Below are experts of layer 7 (counted from 0) of a mixture-of-experts language model. Rows are named router (the router's row for the expert), down (a neuron's output weights, with its number) and show model dimensions 512-639. Each number is 128 + 32 x the weight over its row's rms, rounded and kept within 0 to 255. Numbers have three digits each.
After each expert's rows: a language model's description of what the expert responds to; "comes before" lists some tokens at least twice as common just after its tokens as in all text. This comes from a sample of Wikipedia text that the model never trained on. Tokens count by the router's weight.

# expert 1
router:082147151124108126080135076098123102069143131118079143139066085112127097090086112156115118083125069138109105114186141137095123122150181099180178119117098158131139113147187159093131153107159203125109112084104148131108090164124076155147100148096152162163167157133094129163124153120097166140138118118053209100066145132068120169192133085152179172112120130146103108161103153143102130138125
down0:097126103165180137151104141170177117163130112080136174096101141099121116126171085124198131147158140128110182074189156193159155163154137210096107077069156106150144159183130171121129130133144098113160147123112166082125129091112147115143187110129156093151102066112170147091101153126096132137116193106118119085113135102150139096077115149139128139105138085142091097193098117148204076130203
down1:164165152097156110126123157113114195132165139127136113170105113065129108065155184144148149097106120171150202087158132128146094153097123141119136151098081133140101137102223146139114105127123159098156142114160094147118155163099133170126211152125109159121198137100102133098165068106083099108114114113118128177137161130159157140139166110140168127162147118149151149138163142126134113041237
down2:173086144137159145100107192102145139115174131139122105155143119133168176142096180118123094156091171088124122128255117113134170125094084155126126129178133167162145150055160107125135138092149095166126138085167101190152133087130100131129138155166100096131134167115077110120121117121116130098193147182132219192166178168131145118107113131097170133107178146121126112132135113112131151169173
down3:189151169156150173119125092108137142111160074179147138122140120109142152106180141069094155091170087110163156125182144138201123111162156087126173139086147104104153106110157145141117163146160131118136125085139060143137099164072170128104162146092021163184073129156126092122139156126146167145196153094108174096107157176091116082178140154140101149118121107098081132068073152110170072153112
down4:123091124136133140109165169136143103151111080137110122121102108164124053140113147079192137112126168134064150115162124086168114141106129147149083162112126175103146137128142127233108054124190172161166108177102180185165103141173114200126130078091122161202122071053106154118141111099118142138181143125082163150134130116111168096093130101116131104096115144136091139143099171144092123177168
down5:120134080093110099105111141090161115114094094173127171107098100037155145140132085135110107128142162167111110180195138102096157159093092127102118161105092085144144149094119138153097148102135169105121083141082044118084132156137164120171095158162043135103146199110104119108148121169104106148143119113102147121148094103146124130127162108106144171094107123157094152132109120156156134128104
down6:173117181153184108099131104082090122093105154089143169108115123074161088098071074136114075192136139141112131141137120133140128141111147126147197141102092183049175093082091172091069122124083135083121087116196106135075143110116129147131150117102072103123165167061089147153110125210171154136108128088159115165181146134139102134191120058178169162112122174097116083102171115168096102097164
down7:114158154217087066113161072115153120157120118059102133066128160119139163126108173089112175171126111124124169117037139087089143120106188141094160158127125069148133061075128179134066134145127151112103133093090084099121099134126139162163076129126105133072188165197134159112103117075123093130125150108114077116142097143099186136133143124113156083111119129148086152132129143132070096166149
down8:100118124119061090093113148201171178116170107106136104150137069080114077185120118049127100109101107108149146122239069172093158055103116124129111179110118100125172136087108123173075101107126085108145115144109144136161119100122142195091112150153153183144090183180168130106132171151089136110111111185112199126115086098106156151136138191133148098148000160172100132108189147110143110100158
down9:101121106132092210079189134127133126154103099154129090167112182169162172104106106082129158077127087052120131137166125203110190134163103146139108127123110156149184138150084141063108111142027117169170121179114128078182083084110171200131139115119134080123072113092173098143076142175203104137083131117100138144119134120146136170112129120146193127155047098088171172073133068153095165164175
down10:127102130212075164087145107166140106181119088161156091113138146148184131114141148083141118128113113113137189155173122093132108159224163119123137112145058122166118134158074115120136135161095153148165100118152124185084122108178138179124140077135101093125170090110199178113162112134158122114100102148045120120127058140181162127116143160190149153089127111129146131125072172074142168087111
down11:133147117097074108085096088147119176112171151096138180114116121203163134152105142134152132163157125077145154132111115174144116167135145118161159160184143085122111191121128152104122151129186153145083101112100158089078049181148183094164151159151167072106077156108104097086106126131137087138095114117094152100161105072141171082159132163112143051111200096163124119139148144095144089063087
down12:111143080142112077098184148175128172116083081112112124154094174189134083159143077097079192093130108112158094171173088149093123136156091142102146151138154183160133110125144106044134054138150115141182162150151147136149155180151092131144133115142143172137164111125202142144098111112148115100156138182143101108171105144125088114123129106120071134124103078109136089087187119133082135102096
down13:150098165157124123177121123115115143168153068167147155188119128169140139178166144102081164176157117136109121131056084128071150161119128117115092170121142147073101135076127175155100092100128123119136134113115076146134124083122116128137195164127157054183208158148069131130064084152095099149157185121140112116124143136199145086093109188138161125114129163103122206135104215051105112145116
down14:127090162078136125115136152082150160128098127125096097140160133206176091164075146105141127115153118090125152095129125116134131123128110141151140126104079099150076075116080111178084129180098156211166092141148120152093142094075125182084134110118143114140133116101149116172082080129081101127077079123156135146141174104188141145083132140154117141158130150068143168120145103084119127120110
down15:128021162146111143116097190116050083075151137108134071105080142059117142112110138062113138169126108182145088122129147119115180058162103135154104107148143110151174134108184156116138146113175143152150153148100160229144094163144120153195060124119079140099147186126103102155145090178153087193143168108110090145132182145199101163104157142083154144129139095158158087108106074130069189165125
What it handles: Content words inside multiword names, titles and noun phrases, such as National, United States, University, League, Heritage Register, Panama Canal.
comes before: "of ", "and ", "in ", "(", "for ", "=="

# expert 9
router:111135108174150109148107119118113159148147128113096147126064105187069087118096139182150139096112098168055117134164135113111144139141140133159111141182109164158132153134158156110118156117037223119125139122067154105105149160208107069206134125115117125181149071119167129067080113162097133188130121113094158093080175124116121101138122134160183174120128124137133135172118146133168170150104
down0:073110091146162119159093135062127130122052126080119101199160147170182149134177142127140173133145143141112110097080165133094125124134128126159195115158172120131114110125124125086189131120099198136134140048086108158157135104093170151136102125075109112166154122107096065128100103201133117121121142093101114122106144102180129143141121115108085172170097121162062109138203167154072079115107
down1:099161172153164127095104120106150178094097138148100116107115134175106154131091141081062123083103052116102080170084160136129101120125116123140125129137088156112091068160173136202082179131091167092190132123087160140113123133160085100157152039122096161126111113162121166067125123168123127133108105124102105163056114166114120121121076158177133164118184170148105123172107212089115110151135
down2:109157171124153169144114182096037123180106115132100094125109154143128101169097159173135096097178093091080150082000129137185189118174164143088115158100109146186129148140139120099085174076083135064167107062143127099108171089123090098104152141099136122116122118116089132151121157120109123115158166117129104118088066150126148185152165070091162141127093067101084156165110127169151147109106
down3:100142144071116151205105183156088154109110131115176127055184118158152115113122130100109097182143091086146096109125186148154069115134140134137123150148061124138149129143156176144119114194084080075068147154157184094136102163139116104110068167102092088130106191110082139120117159121155143212129159134147128187081086141165113129134125136133100174159138143063166105128170085143150144116086
down4:058113119082185103105110128182110084133128120107111127214143141116132091147132133117183178144168108121107160090144172158061112155102221150119154094149082121144129131146130130142097120110135141092176085081128066125090110105125111107163142103105163128192051121153148145145140165093180135113118124125109132127120123119041098098151122104086141214153235125140146112092133086134128168126132
down5:159151130162174143087162167153137110159141117100214061110118142131149121149120096146117112188160134132160119092060159159079135152078155096093060138148161208157126119144147086121176126113118125119111158099170136119148140119145156127092145172087092103085086136148117153122200120087132162092101116094166116136066119119113100204111117051095110157097109130116150147194143143149139108185112
down6:077168130181099133113100159117093139169159204117152146120101080148116156051149129099180168122175106125140123066062123091096176122136141159125081107188172142093132111107153101132136139065148098136094163174183159137089106132163078118131131113137162131143077150175106092187145132120075098123158189137125125136111171104113157115149129101112125111169108144094077128143123198107140154156083
down7:105097135088116161093126093159103156113122122106141157134065122078098111157129077045140092130194116107109152128116096123116083123148106115103137088092111114093138117161140146095109158072155144154137140072142151095060124087088092172126075166140094126206083121125177133172146061095146063117069122138105107068159095126113097089153074079176119061141184129157099092155153092099094164094146
down8:194140130120176166140192107144142129126113122086123167107193127154127174118125038058098130132095129061116140104139116132125117092100145096108159158137125129151164148134149110149121132127140134101158116137194134046136138138136100113094145120136058107110164072101150120093097106119131060115090155098135106111171163111171150159183136112108125089120130119149131123174197127119120137043150
down9:148133097122097074122148140150158147169103080063158104139154118154124086107098136097174225169132139115160115168079208141085150110113153154137152088127087188091105133076133097132129149154196186103153120112149131102113128149143094167086134106155187162138109106067120161115139138135144164152094040132139127143114136171193071101121100150181087118151218122150078158026048102148102053086089
down10:169173172093056114114102119109143131155172155133127073159134153120202141146092093153114104133150127102135083094192057108154119126125162149062145112151138115136096078141113148183127112185185086107053133087157165094167153153076149177096145132110147141101087133160092104145176197135104178112168093132141112141126096126115101152113136111154109092118151150155119112081111149126094182101125
down11:124137173115067128172115116155119126116146128159118083138085123115142137123157130166110103158132126111210174119066174068114074124098105133131129103154129093138120110178151094158116111108131115144195128083105119140176110070120149201135084147153133199103084224185106115163146144162106131069150117107135139136162108172154075081112147127192132148089116149142114140062068140104122160164170
down12:149140138118136140085179098127136156066181125120113063132084096125120107134129177167121138131104123085123168129028149130105105113142131196152185156131146133114151116114107177163118164108107138136115115101105078137092108086146108161107119166096145180138123067119125118134069133124178141062161159145170091121151178124087168095127164129101100099141150101106165129116073157122121112132170
down13:112101104112096128197121077105092150157111134111138078155084128139131104154152053168105125117122138057170100138165181122111167095087148205145161131162149098137109142118144152165135136153114156105157052142075144096120172129117144117133110128123134102150173164116127162143101173131137185140160130151141126073152100144180102190137138149135190147148137114194131159121145099079109231142123
down14:124064142157123161122152154105139112105091134112139144128135136064174154165159127109129146101165112105140105049048134116113051108127138112142114124147148125140098176159067138144136182150123104108097140144156155108086124129198129065125097122145183101157156158061136116116065091143080152092087125119146138095153076149102133093159095097097103162183131106168089101176075119110039136122115
down15:087079150174164101098154186101157113143115095133119063106083124129132137120151159127109143134205101139156148181112115096090128127133100126136136154148093193150102123121127131103103167154099173147131076133151203061120055149069100140052104199116177133157106161114129092133130122142117115146088143098092095129084139129172130152130087127150177108162121084116069146057090118122151145137091
What it handles: Space-ending tokens that finish a word or number before a table cell break, such as score digits like 3–6, surname endings, and given names.
comes before: "| ", "(", "|", "and ", "was ", "– "

# expert 2
router:186075165150120126138129112174186149044127194140081101127169103041108132175126110176146141100049055154115151174143094124102090157171108117115136155134137122142189126193158141128085103125142192151158142148127106175125164110073080150133144141140113182136126131129096149151150091142088138135161093121120135180121120105117119092146091194123182120146109166107134167118107172130117176145163
down0:135096151181130071147128171142129085135091152112124133168118152119092096176160153099096089092127159132145159180165175120128189162142168181119122129164140136100090087126203097112159103059130089137181128062113133093148170149090071147120153160078100153138160097138091123151073105130080185174100137134157132079224150115144133140077068103111101094128180113095099044141102078175095152141119
down1:146092177105081089075159125096162084166138197173109124129133161046135138181145114188141103133115177158125134171181096082122134116123151215105150129172119159131116177107129144127127120149138113075082145119116131104074091115157071110080073077153130133139150141046125143134136105139096124113086112143094122087171175153121104135118145187103149101104068136087066136114117101173119150144157
down2:154154170161108118054141149079134141106123138128159150091169105094132162059132115154068169133151102107109166116019184175120118084126086155170157142178132158106141131143152160126113134148129172116132111185055136182092103150077145134161129142111183175136127147150120135163129108117088144123139082091110097133106154079115123160143107139167184139102051166079093186143098187106106113129106
down3:139160124147119128157175104172234191123136144169154116135120104122117121157096131124124080151103117152116098116085134156156092111153173109107147059128164138136096186132172127127134170141113074125115092148107098095123125101146173170125143034118121129083135051151158102099135102142099149096134104105157067147181134136145125134119144175153149142179169114137119139156139108118081094123072
down4:174135173157142147115185146167169075102096116141136130157113163113155137133152098125120186122103105143088173188084154142135169078151151129131061133138132138097120154149150115173132065133164085150140124161138113141161167127071165060100111106103103146164176127158097131122105129170115174130172064162154151161147064167118082065110074116111160160073102132094121215085092127089111155100154
down5:099073116159175120112153100141128144106090102108090101103042131104185090148123167180139109129198137119116130117121120152132126157124167136130139140139125100135121091126176138115125131127147126110132097179090127111137113176155070119137176062041138057113144128134175079143148172079061123136108189194079129096132089183162121134119074094112136122165128143138145199148106125147105154172170
down6:099138145087148104092099077177116160132158124141143156111139155130087134079151186141084125127131167091114131101172085119218149128153150081163097159091156174085096161167135148177094163082147144113128132153182097204185110092147092177062152139158099110109114065109104139129111115163090131104159121138084130161137152188164142160105139184155203167118207138109098075134109164145097090160115
down7:109125121118180096188043151096119087128155149085069132103179175160144126137073097119134152111106136111158119124184102118110120150178137127135124168105092105084169130139124124160142160153140096127112143077117134158062168144096151125135163090125119077175156106065113101124139158141119150135091100140112155111114207114179128160192116080125095114146076128145143094115166124148087170142148
down8:131111130177181115126106162115146141118147133172128195134094157151114163108116168167147123126088107148129102143119116169105122158077160108073135124083190071134075161138126050077125057146127147153128108095118103141181090118090128104066140144108110132102057132133133136168102144139136078048104170123129151127083133160104146111176153129169140124164154148111143134109154156074147165138096
down9:066132133159163159124164105167097086136097107144078105121101091065145168144101160191124063104110135133103121142087117114130097169131120160148145092167115124145078116131176093063094073110083145153133049093126086120113080096146113143091157151149167214091151112113194129123138090074189176168132110087120113116108146167097130174097135118109096140195166072096071107147134088130109089112118
down10:094101090089065136179140135136135126199173107162109200092129115105111162173131148181169155129091102110169160145208120157080157120111114107106118144132070142153084114133053104088110115149167179147132062148134080157090089135131164105110097099097125069156075139142074109116143139156105071160149156113112105103125081137108205079152143100095159111155169137109108118143065140145102172113147
down11:139101162144146187059115125169135115169144120100165109158136108105157126101113107080173147191200138119109146089205176131109104079149200162149153125089037115107100126089163079064135146135185095131120158116179150093106151139124157139088149103183099163090105086080111136136158153072156127112164139128104135183215097167066143166143159087137161107176103137141134193128145055092047126104134
down12:093109130160124083124126091055154131120147109118146192156145157143131162113141168103077190223074086115126129147210162126115131145209202143115122183108116086136148047128177106131094068089125083101074184116167146181127123126131144140069089095130123097133096044146125118100117089169165094115120145072142134127044145133116093130173135147166144141097182185177071171067135160135141161119144
down13:124186048124137141107156111175154127081119085111120160157110168047184125158143131127157162121164140111144133088174140150154106149110091191150149127125148135123106157140110060078048197111111142130143157123132115129105143137166176085091170135143116098134114121111095129146136127120128086138124170143144109112122173126147099101077154141113097127165141142150166081165127073167113142117142
down14:145139116137109157140161095161171133130120111173149080182128167085112111174141165118087205093124121136123068153214110127180136133093121106119118118140134083120128094092097103137138119102136155097079158111131135134144176110132139143133148148102127172081097126109102125138154117131166062138105147217162129155151111193161041177152132115076144139156192198128117125107113201154123143128150
down15:138081114156089177048125108108148145118143102129088128164130076109112134130110124129082143181065065107066126112130111075147137114130145165129126143133100139149155125109163156119097119143194121198156139146191163160068078170110201127088092152132146162130154202104153141123181128101163112072153131097114094128118153096116134123176128133120112138114073137187130155096123129132079165131103
What it handles: Line breaks after sentences or list items, heading markers like == and ===, and sentence-opening The and In at new paragraphs.
comes before: "- ", "\n\n", "The ", "In ", "==", "He "

# expert 4
router:128105140178127168160100149193103122123166122070084115153122111097151142146113192215176130098103126167098125073184088118135109146128178094120136151178121171140165125095163138070111121139074123129119113165150109168108118067204075200117120196123075112165115205122106105156149172089099149122214113151099100083184124107111153144119165111105185079133047137149143110123099097149169105175154
down0:121179088099127105112119144136177148128124169176129087108185146162137168167105121107104191096173090108136121195000085145076139135097107084113110122113119114136160151100174124137162156104133123163082092247104100143131160201194091125172119155058055158153112123156145136147156101082102121163160130157134088167134080156116071158116106121118088103191105166104145080147123145139196124131158
down1:173090048152153127126092116139088121116121111169150133166162054166089122152125100130123113149143118123145104135203147105145128130069081110095045139123124152169117109081072132164116114161133106140147142101156152114168142175125169171048094131143164147172168202123056150139124077103146142104161144118124077121165137097126142198147143210181086135092163120146100184115146142182125197117131
down2:128052176101087148185104163136193149150167099104146092162134102143116148090102129089155140130113124070119170119195117165155135147135143119127146136067168106177145176116110144099127123109166144086148116104109098113104130110083105095102123100146164121068132172194165141109140135130060124140188145152127116082133116141127078162069134120118122095126091156130135147107150124157119108102135
down3:134084191121151154121118133188154146096122065139104075181092168126135162141125167108107112083124140070116145105115155138082124038179151129148149146140129099100146170125090142071074132125139187120043144125136082143066082094144052143090111119167134157172096101126151121194135166144133112155118174086161156189115078125095170111077145196126060214121183053136141176124187106129178172119134
down4:133115184142088121160092119081094148218092174056105097107159121175092112170151080111124118131127109077134159126139116130107087126165100087158112120171121085179101087115115093121145116124094169097167174233098073141091145168127115143046131117080090154110164125174124088140146107083137154161106114154110190121137099172173164103115102161136145131060178133109122172137227067138098137122175
down5:147170179153133086104139115125092171075118105191142120115123116115164158121158133135182129147126075170140166139110124110142067103121147063085131133214103175124140122114105121116155104127105124147107135114097107117148187117163115140190142149115102144164129126110132187131171095104139062092040131116071109168135060192171035106114105157112151113123125092154178112179129133133090158128180
down6:133156137194110082099147151153123154120150145158122129094161103138143117122113139107109126093184103047152211143194167126150094113180083153136090125115068181210140142105121130163145116155129129072140156154143135089126108128098109115148154105129156084142166172109109123149158155125169161133188113143128098067107155154110157105076128161099117112143139133124162109091223131168089143156132
down7:180118141110096135205186082142189137160110156141099153101117146090091115133108059116124131132096128115149151121118118139199115128125194160132088157132107123168113140108116108146144087104181140147143141191135142184088097101168155167132094145095113109107188170121118177084104154156079081030061127124082182153129168194096162161070156126094127156118158139155061103138139130140067108133086
down8:161129108162091100064106120129113116169164161183099115142125112186136115113131117189131086135140099072106145115113161093099180086140117098120122109156129100169169067073144104160138099130084161133116083149131132161163178077078130161143074161128053107138120198100136138134161128185128160170143206106118128158148157152140105127119157173153139110168177172107132117120162149096120158155105
down9:157163102115160159126165155082134145047093117128108106181101093117156160092155117114149103121164144103124070101106131149135123091164129172153099132121098182085129077107119098115111110155085097187099083153095128127159119123120173135109152089132094172100100079094153076106145164072128196169172140132097125106065121156115170086097088095101101156133095144099101134144077147108140137164128
down10:144151109107070090103097103119136140166127143120131124131063184083137153181096126155132156166163103152096124141110170132126081076147090115147108132113088139190184147111161101137135119184098145123130107141092122115151110126171142116151132099099137141099202186119152134119120154169130156076152080068127066087177154135127140156146111166158148114089086138150124117102127103113177105139064
down11:104130156128127112123151154078158159117158094102142103100115151070080142114140118152096098176159087125134147118107140141106106137144146132173145160154163181103147158133121118125146082106166189149140121178145068156120130149116130082119147119117105181169136125116065122153073078118081102147121141110159072077099110156181121157145103145128136181168096142118100132118079116066087127123146
down12:163180098086120157108088112156164096137133125158130099101193142154132131161124148115131087118141120106148124106135117145059104133145140190171096124127089106159108124155120083200163143143151159132204095170135119094174107177112145068128152111124147050113125087087092160148135130151142138140155167148129093098154129130176195090087168230136126126107108112166157159155136119098136170138155
down13:149126182153132161053132080038113153159131106062118098150126103136085135099140112084141136065144160100104171154169135178084135136131118148139178137140167077105125089146103192149168118100144130141137104132127116185110143138108088142107185154109095143148133132150138145160144105190103192105153111136154194108118112155121085123156070134150116195076085100145072146114162145120123118143076
down14:156168117176174178090162102135128123131125099087160132146148107185100041097145130192135106133201154160157136142209111164110142110117130078093150171148140098127021137119146112156096100160210158129098140098077118093109111094163103100127083095085169151194150158096145190124110128059105119156126143112110133092128166143155163126109183081110178090108129125150165074089154120121165194149165
down15:105107162189129144165093084122140145134128100107130116158109122115077151133109174133122082157169124092203096111075112158151132160072164083133125142149150131125151127070086146153094093022135185152117171077129104119191146058073077176134165139097110144145139122150115191159129166129174142166149128070143095125133072132088148140120131184144064122122114126119160100084162177075136132115125
What it handles: Final pieces that finish a word or number, such as shamp-oo, Taekwond-o, Sein-en, and single digits after 201 or 200.
comes before: ", ", ". ", "\n", ": ", ".", "-"

# expert 5
router:073175118113141173110138108167120096111185147099075048134092120098083191149154134137144163047109093156055094136174062145102168075159138122134135136165057126146109078139188156050063141172103115142128136137143110133075084148136090140197116128118064098136170127210130121098129210118129145132135094153101174147139165139056149104106085140143143107108022107102117174109084132139093138143121
down0:092155086141142144113172127117048121154149164149153132085119132155101166133164021121118170111136106125121110120192080070094167143113111152143101091075111096163160120078111148109114175137131096129095077135125133149141080127141155077127159090096120090103087144133121181122178141130124108097152124165162196125140090190094153081133102139110141091090098102093128120143078077123090079110190
down1:121164098178126084113123155140182090141147088196097108144107165160099157068176176115090146142117111091128132155255157194165156158124122136134174112066174126095143141135111147114070183096138094137060155131150173150134106093135067131123141129185138188158087149103127116094150092098123071126134129137134093117128187186180117054116119148109130131132134155103095162086183110084137135132158
down2:098154134163079093120096205123106195169101128126112197136083095125122134064193122183175130122152142068176107053112107131106128119096108136171099133140097136141062108133139110197115066155147149176071066136078077154122130159192081114146098152149158159157160143106121111135162172143152111064189102136083144159107108127170110158096160074160147129159133119099120090154115112070151174128127
down3:143131146107179150111180189068100146135088125106119138186141176121171164147151130152177158121089138133112151150160135087122152095095174172128128133110143126148145056220154097119139135168120094097151094047029168177134067101184160160144135129111174196124152135111123148062107134150129092058079068145120141072085109128150137111076126161109151072189092121151191103119126148134155074103132
down4:184117139068141130179167100130149138110156109094137120169070130174094146120141098160113136141088161200144158103226164122111106145097110098097157134087108102128119128179224154137134157119120135121155160185148114204126061109100144160096117092199103112167094092094146119124114149130139126148128147129110170166149129149103137173121176152159069116156171105140112138152105164102173135132155
down5:097082112146086130131089087083153171146139085101137048146146149186155207158150160113099111113162146093067095096109220081164090113135194125149156163128077132115111155097116130120091120114080118127155085153146065131117143162125146127156142061119160147147108148058197163170111139101157121078159026147176078148118109160058106150168093130132166097075117201093145159178178117050112124121048
down6:124157058172157104134155165124137145156103144131133063174149166138174103142101102077127089083071064125135161120095105129130147102137150083082092129113059155156075171127115134127075147097092139095154140152101172171114125108153131098135124170088149087156184152100121117177150139106139124131111109137132119072149164127148113077129121110112045123138098122077100099133114122104120086079136
down7:159154118100103158171145111083180130144110128206146126144174152070093148087197141125137119138167084174173119084126130130161158059141182159157112166079097138136131162160173134155208077122092110114067134107116146144099159076087146130180128154199079104145137114176167103123171156123097058133094141151200091164095111122107169133110195177155098082193145149122140171140093132103144118149062
down8:084123126106170124114119091155131052123145076095062095086107149116153116108147116137168106164116126121143066137145123172129149134119127140237089148135160083174130079138060146127174109102121170143126099138079123118139067119147086114131142150158162152152165071119176186143080132091129088151081132128063143141100072153135057139167161064165151127118141113141120154118201122122158191130150
down9:119164124135190146084144109159137140101060137128158143143127133164158148199133100111116106139156165123139166114157082146114132097177090159071148154186170167058144150083127132139107143133096062112092126088155091071116124157147149132118143134169147116138116175149150093142159185097133086122155183127129090133117094160132143091109096078113119144083137078082199162159107146184167084108111
down10:100141114100157113129165124094132112119109122116151151109103161097099109129168149142105128216076093119145093166026187187126136144177131092128067092113054107099164125122144115160129162132110147099124170100148160155131135098163126090142120061073185075136191110089104072147133198183106145160157102128139186090172109158124117105160121105125142132146141123175187183107101124129131114132156
down11:118123084128133159158121140143155145156121163128119088150134130151117082098178168143105092129125141193126123151167110132124117174149099087141144133165094116156170092156094085202078130151103087132120115134121128148118119090168144078151148150148176175097107105027153083140092161090136105148137153130144110123173112102134132141137140135120172173139108141130200084191087087160097172130130
down12:136126170097096085134138123143105120042081173065107069117187155136128122151104123059109132140204088145177120051116150137082142148106092161120084176113121116125064138134094137149143118102134088080105176136152120131177195158141093146106109094124163120146202174127102134150178083088044128076088172129179096164157140127111126114076169081131123169115149129119104115084127104085109116163178
down13:149096116161095176142103066124123120109166114067159089158138090140109207125171133165120154133118130107141119108162088151124171132110119137147189158115114108179119034158103081175109097134165107103142127125165131195143095124099176116183189105180123145148114080100141099121092120120170133111134144169116100119115148153123157050133141161165122139172118193133077145159139035128088112134122
down14:108110121158143113136116102121165136150137126121134081047120146137118130151158147140161102127116128135069134135143127137062144131147132187127109149084111123226120120123154111105151129104161125161122120131121149153099159092148109149105076077144144129178161117127135079159143148124163036140134113119093098125145149140118145137112128142192128086115111105108133112135124086148118077123112
down15:115105109157101129147139157135159131096107145090147149128110128137090138104112058128156048073150116132130143154033157106147083122148109121124203152137150073144093143120148095106161127160097130150134101060103137103101174114098127121134069103135142131121111118136101121110107111028126070147102156145118104137102132139162125078150112157110149041156121134155114158084150143071183141135148
What it handles: Auxiliaries, main verbs and clause-linking words in running prose, such as was, has been, which, became, and verb endings like list-ened, jum-ps.
comes before: "to ", "the ", "in ", "of ", "a ", "by "

# expert 3
router:132101136147086123092127184130091135115156115095102158112091137150078137140096095169122143066117109183169142083150129136144149150154114110121132178161147086117090142115163174150103159124079146138133128145085131105098107191179139126155111175135056134115135131154122119127164177095123153157191135103115168130133139105140161141135088085110127116064157075128080146177080132190176115144149
down0:130167098153127092087138142154126111089129116144120129149134144078123185135128120141148138123098106131109198149060093111138167077101156128105136100164101122226176114109138122131062141191033139109163086173149127126151153151173074144120150126129136137073111133092111133092125103055064127097134116107141189182105119130153153144156094057125125094105126086054101112158085150125123101103140
down1:117168104095108180138130082129085158082102151077114103103128060057172072093106085126152174107124146116095164108147138108116107119088141132136113076135108159133175114112028202174133099069134140101148160128151152171100102121098084152142131136141139147114076122117138200109121149132137148118169125123110107146123111100161111121120134180115086132103124075118131156165114104068129173113160
down2:133125128106096140117130100109112172148110111149097169095131127163160064104130089133149138096115058137138099072162123106109106097211119113117154106162102148102134120148148090164168152140082145184086162109144160152102149083172103110109146139158135122171093134094191112131142122054171165136108144107067118092083132147078117176120150080174082122043036095204123161132096151103153133161084
down3:081150090126120082146115152132093105137172113102134126093138125136141141107154122161161078184029091146133119106169159135170135167161100121115117155071168128112075218148141130117145156099098133103150144074190116152099171110139177171137098158113119149141142119070094145123120137137105123180102079118113122090128100146147108152084129149127087181153174117137091133119107112100096160124076
down4:133166141121097157131119126061107139176059159128064131107146185183134085101087127089164113136091133199122165141139092132112162153109168099086166091142122100111126054082108192084103120117134165117096144130128145129166191105133115094148182125133092101136118181130094132059121172133121130074098132119118122108157162154159112122152119141131127129140150104078118172144112145141170140084161
down5:117150164167128160165168179113144104098176134155117106088131134136133144070178231099135147078150137137115128177185075097100162125127125101105158199126133125117062110135152171134179174125150068147153115138093115176171077144127137134144112118117188108145152183097063103126155134101126130126114097121129118144117145058122086111107099142186123165105084096135086110183160117081131101145123
down6:195144098153112140086100159143115127179122142154112113128125110091160151127094078132075105176088123104114101142088182103146149091163189087131114124159156116145093095155168170045115084153143203165146157109128179203105116146124068179123120113133070172160174129166079171095077127113162207127189113104159120074134122091176157121139109192177147162177127119100165150102078121110131111078133
down7:076147119119146104168152106078132068148145100103081131141093178184113158151126138148131142125116119171140041130068086151151081175064153155129131159099081127102141124160091120065101142086148086145137154129137084112129116159068178120146133092134168109095085107145146096166122131140105141160175128109106109116143139117111122082157126099138072086140099143162140154165077161191116145097074
down8:169149120150084137123119109089138138125135120109094188117172195185147092094150133139110166154154131086163116125089139120136064139143097087161111092121130141123133095136144129095122110118124125135093152118111135126165132118175158075122119173191104192149136069124103115121135137187153135078120136174135094096197128127100217146115161133137076101110115089098176069094156154172125135124137
down9:108137173142104161050117186123139086138100219136059166136131148197153149178101107088147119130119151183092135123175148111048069181183145161122110079124161187086142115069143111119100183126108123139072148163117122085113155159126139157128079158136087126142171125149085086101113126149176128162100134101147117107115164149113167141097139135125116156117150132158086054099115116152103108156178
down10:123092160083066137111104139149071127135131131094150146114102152097174134114103095086113148151134097123094125098173163034113168144154159142139110124153128138080122148128062101114087105107138127165107138150078123062093103087084121094094091135130096113153098148137132108134142123161103120096176156171159137163177123109118140163108167061175082158140132110178066137100156168151099115165106
down11:135097128138147108105139079097138106097136135103113181112170211139128072088110054121140115180154115104142087134131152101118150093126126112120136110062104095154112114114098114118201119080100112087118095187121131182152102125168146116215148129156162117143085109119144142082096131186150154136118172145161088104143084108122060123100106065136144164116101189154102128172146073119166087116166
down12:144140147157148125183147148154107116198102071156111110170158125160093142116123069172144138146138093109099102103153204113133164109174148139107110161162161139147141028132177114178141140129097106119102111121074146174126145113064180175132096110083130192076131122115152147081069098119116138080141149112014077146183191066124150171072124099115099179101131092147118130070101098053138174084165
down13:120087126100064097148070133077140099156095143145182148124183159164102133151134174143150137103152169180072097145057143181098079069149144040150127108138058132130110100191147127134134091138155158126140108129113157093099108159111054071161107106131119086147126113153112067118122122120114124121185160105142129130119148139169150125150110090094168165153120099116204189120085133151107082169146
down14:053158137117138135125176093138193098110155159143136085158153081100124154087068115115164123135094116161136152177168120084105128152103144125158171101118079133129152163120057096128171114154128094155153099113123158180087148118125086188118151136155086152105120094145132157143134133143167091150194105135128182132128188095122121130080068160086139082109129120071130114107118166149107185099182
down15:161095184148143101185162092088173094093151174104152095094162145139140167134096138144122054179147139147145107175134134077123193118154146169105211115134168143120095124097133082080159111177071125106146131175112119104170049153148120105129130060110089103132191205114169185108118167158109105160125127160151178142155131116068105125108125123124140107129081136162138169127158099062149168124169
What it handles: Table cell separators and prepositions linking phrases, such as produced by, degree from, one of, set in.
comes before: "the ", " ", "0 ", "1 ", "his ", "1"